Weights of a small mixture-of-experts language model, trained from scratch on English Wikipedia.
Size: 8 layers, width 256, vocabulary 2048, 35.5M parameters.
Experts: 2 picks a token, a shared expert of 128 neurons.
Training: a variant of Adam for the experts, 792M tokens, 16509 steps.
Below are experts of layer 3 (counted from 0) of a mixture-of-experts language model. Rows are named router (the router's row for the expert) and show model dimensions 0-255. Each number is 128 + 32 x the weight over its row's rms, rounded and kept within 0 to 255. Numbers have three digits each.
After each expert's rows: a language model's description of what the expert responds to. This comes from a sample of Wikipedia text that the model never trained on.

# expert 1
router:094144132159121138160109197188091155110192128153105106216143199136132128165088135063094124000128103121138138166195168185064119139081128132121113130132114178086146137109124069077082088135207174142177097139100160145124136154108147146101120112091141115164161153136187106166110142096130130188128157165149109135103121139145170183118091131154114129098175132135132114127122149114125095157093162151097090158168159129130158133167101145142119140122133182155129158108145117047121151127164103111116120141166116089141118117146169108149164146198101108129103149123161152133181207139114130128099133157087128049140144091064133126124127133127146132113143160171108041100120107102178117125133115063122148140121124106160138078051158131147099110088077151123110126140149105155133133115094114
It responds to: Prepositions and auxiliaries. Prepositions and verbs like of, to, in, with, as, was, is, has after a verb or noun in running prose.

# expert 0
router:114123096113194175139107142129131102135149075121147125156120119149072103152121125143100097146067105143163072117129068092125066177101060086120116127086137092134075148137158197109103156129073146113186184047186089171123118096179099061146104129087158157176085181122095126113131114152127118108147199131162121091157111123133151169175183119053150091055100118136142105118125108063165150122125127147126151090110118162129113183086162139149124089161142107112159079126095141110104173154151148150145117099153119100106121159104123188129160199134137118157100149114086167122174105169129138145220072118129134109139140126190144086163081091124112101140144140138124092118105108191113100138132172155122163153092141138130115161105113182160127071229136091182134112115169103117140113165149120
It responds to: Mid-word fragments, acronym letters. Word-internal pieces and final capital letters of club acronyms, such as bag-g-age, PF-C, KFM-C, bas-eb-all, plus closing braces and quotes.

# expert 27
router:090101116108119099139131082153084180111117178114128128152200175151140100182138097145111142174189191159184143109086104169114171078119099176152124139144144154128147131170151110158143157063145096131163064129178082095143143127134059120124118164110095167103124050177120162159076209148103171057136146092131200141123179112110182164159135141077129144124102127181082129161146100115126135099147067146119125066119120170124113155151141122084103086132096099112136138142144100126145204159095146091174134109081135119133132157152169109107128137126120100088108081199111140077118073098122121116173146149139090126134131134156131094147093091117076105160119123118152172202137086167116119141132138157147170078072115082171131201127122141122172096078156138085135128082134161142137142093074085
It responds to: Middle pieces after h/r. Middle pieces following an h or r onset, such as H-et-alia, sh-ort, sh-im-mer, h-os-pital, She-et, Oh-io.

# expert 9
router:155070074145151144150027191052128154122030068152179132122081139093111098121147103135116097159103103133139080128130159120138135129114135125092069147165115186181172198140121154148186110133105158170120163116144129171118120167197064099141154065175106143157119105115136179133098128128135162121151181104117093186159102109150089144137146107162132147127113128157117153133144110112151147156124114129143179104125139187091142115204110122158151117149127136106161127130114129162156139051089188125149115113134143081138142175075127092184128144048103080130177180032144100085129096121136132184195100103154123105152129119158119082121132111096150106076125127155066134122168171127051129127107122134127130107176106100128131163093113125105133126086134199144147086127134109122155108167151135
It responds to: Digits in tables. Digits inside numbers in tables and statistics, especially zeros, such as 42%, 16,000, 1077273, plus the piece f in compounds such as Bare-f-oot.

# expert 10
router:091123180164142129111144110164137158158100142149134133153127084079121107139152168120145170097128144146137141131162098155169167184097070173130095101113066142136164151109070145108121134094144132115117131090098139080179191053152125141192152139163078193130073126130154120182191153175100108177089060057139137119090187125106115148167162124098090190155140131165134181117117119094142130142143139127160112135082114093032121099175179198138146129170093179125138094128148147089118127108205107100115115118096069141131160123112171091142122173188146084118098128136069133112101122134124107122090152081085108101168089091128116163095077117118163157118119114152183152166181140164079118139109123080117175182110073130152124112148127135108109116148106110091140156152069145100108194128073152
It responds to: Place names and months. The word of in place or institution names (Register of, Region of), month names, New, and pieces of coordinates like N and /.

# expert 18
router:173142161137111136172145105123197157166075109135100123093187099070153144128102137128123132127190089080141138114155146174157163073086083181159125099130139135125112110085103163170125152111079085101099086173123157144176120185084160139115125099130107195084160117144076140102158129160098109117130086160114131167164118126118151099056107110103094085143127096132080064131079150181052104152128153111181158155144130138046133090131073086106124108112037148130137095137120067141113142141071162182125122184127147123089129134163101118154158107117116154165103110097188187170100172069138105132120106124138196140100130154174149196153129108117146128188136093142205148098129135075103105105101156120163134124155126164117163105130132126076125162154125067135065155121171095127165112113100143
It responds to: Early pieces of words. Prefixes and early pieces in common words, such as inter-woven, Ex-hibition, pro-fession, re-as-ons, ad-ap-t, analy-s-is.

# expert 4
router:077124143094082135119125097138174168128126156170130103070185163141083122159117136130110148103143142158057126140182138085154170086092149111128068092120142174101082107162142105071108118134062164170204147176154177182159156133130182179085116130094160151104182134111146176175141154103095198190166144123231100123140121134112167142160109188159125127098121126092133103124079135109135115091163105155132105167151123081107132174106144187182104095108115066110102070129137099131107109119096084100149125179131114164115153086114134131155146159085119099112170147083139172100124067127128115088119142104090139194121063159087103098107149136085101175136130125175155042164190101147089107184081107108139116112155129117131137113126142121088114156124134124142093146092181180149125119126091127
It responds to: Determiners and list dashes. Articles and possessive determiners (the, a, his, its) before a noun, plus the leading hyphen of infobox or list lines.

# expert 5
router:108157168109075096196132096166105166100164177133180138173124132125065066095173113164058122152131130135086113107152155073178140147108089107134095089169122142164129118155110100135073163128095149163086139100114107155118076133095173094147107137106173120103135138099153144115136146101153116100145177118123121182087151120137177132144152114068136119151103158071093081185161136105090137131158154160150159122107124026178124162174120081065147115071095094102161140120090178114150147170131182153119114176125106122141127126131101072134186085076196152059064129091185156131072101156135142148179123086141135184110065118158137176143108167160123145127118119071093105139144165134113147115117112099102138168177093187110114099180130086182129149092138150169149117135105099151151085141101110
It responds to: Opening parentheses, prefixes. Opening brackets, especially in chemical IUPAC names and table cells, plus word-initial prefixes like con, pro, per, sub, inter.

# expert 22
router:168086093122148173157075178111136093110051177144121162140068113146188131089129108168129113136079119107156145074119173086144105134153158087121131198181139138062138131162179119111173185101117068120152147120147073156135094176140188128154075149172156137138179082169166102111091101158072065113070064086118119085091114115170092132090156099157144152130130138145152158082142141093124149132099074124122108121119129157149123161117115161136083085147146141111168170079087122145080106111084142117121119131116233119098153142175111110089104153162077133141143166158131133137154149078128112112162088139150082128137176149145176082138081147108139109132125064113098112128118115071149127146071100164153078173110101114107167092088159112139114168135157086140154116076142082125142152117174199
It responds to: Word-ending suffix pieces. Middle or final parts of common words completing a stem, such as -ing, -ation, -it, -ar, in quant-it-ative, Market-ing, prepar-ation.

# expert 19
router:158092084126163128116123127153093100129090129083084062065093118128151117171113171116166100122099098102145110092097096123110161157111132115068146127159203146150081149108096125125143102084137117140113158150113119146092122072102137162191116105200065139140126145065161108132166088158115153100061101137138187164165141132158137071176166085068126112121109113125153117082113154159097124179141116122153142088151134222108107146105134100127130156135120077129173094131104100127150153138145148120125130149124097138112121141081063174162106144125125110136085166132113101074119152098145114063087107062108119117121137164141118122124085089150145161207115148067085122108135114174174146106079140145143152136126116188118064130141140061168159133208190126170096146162071128040136179128204122
It responds to: Foreign-name letter pieces. Inner letters and endings of foreign names and words, especially diacritics such as ć, š, ç, and pieces like Bal-k-an, Colorad-o.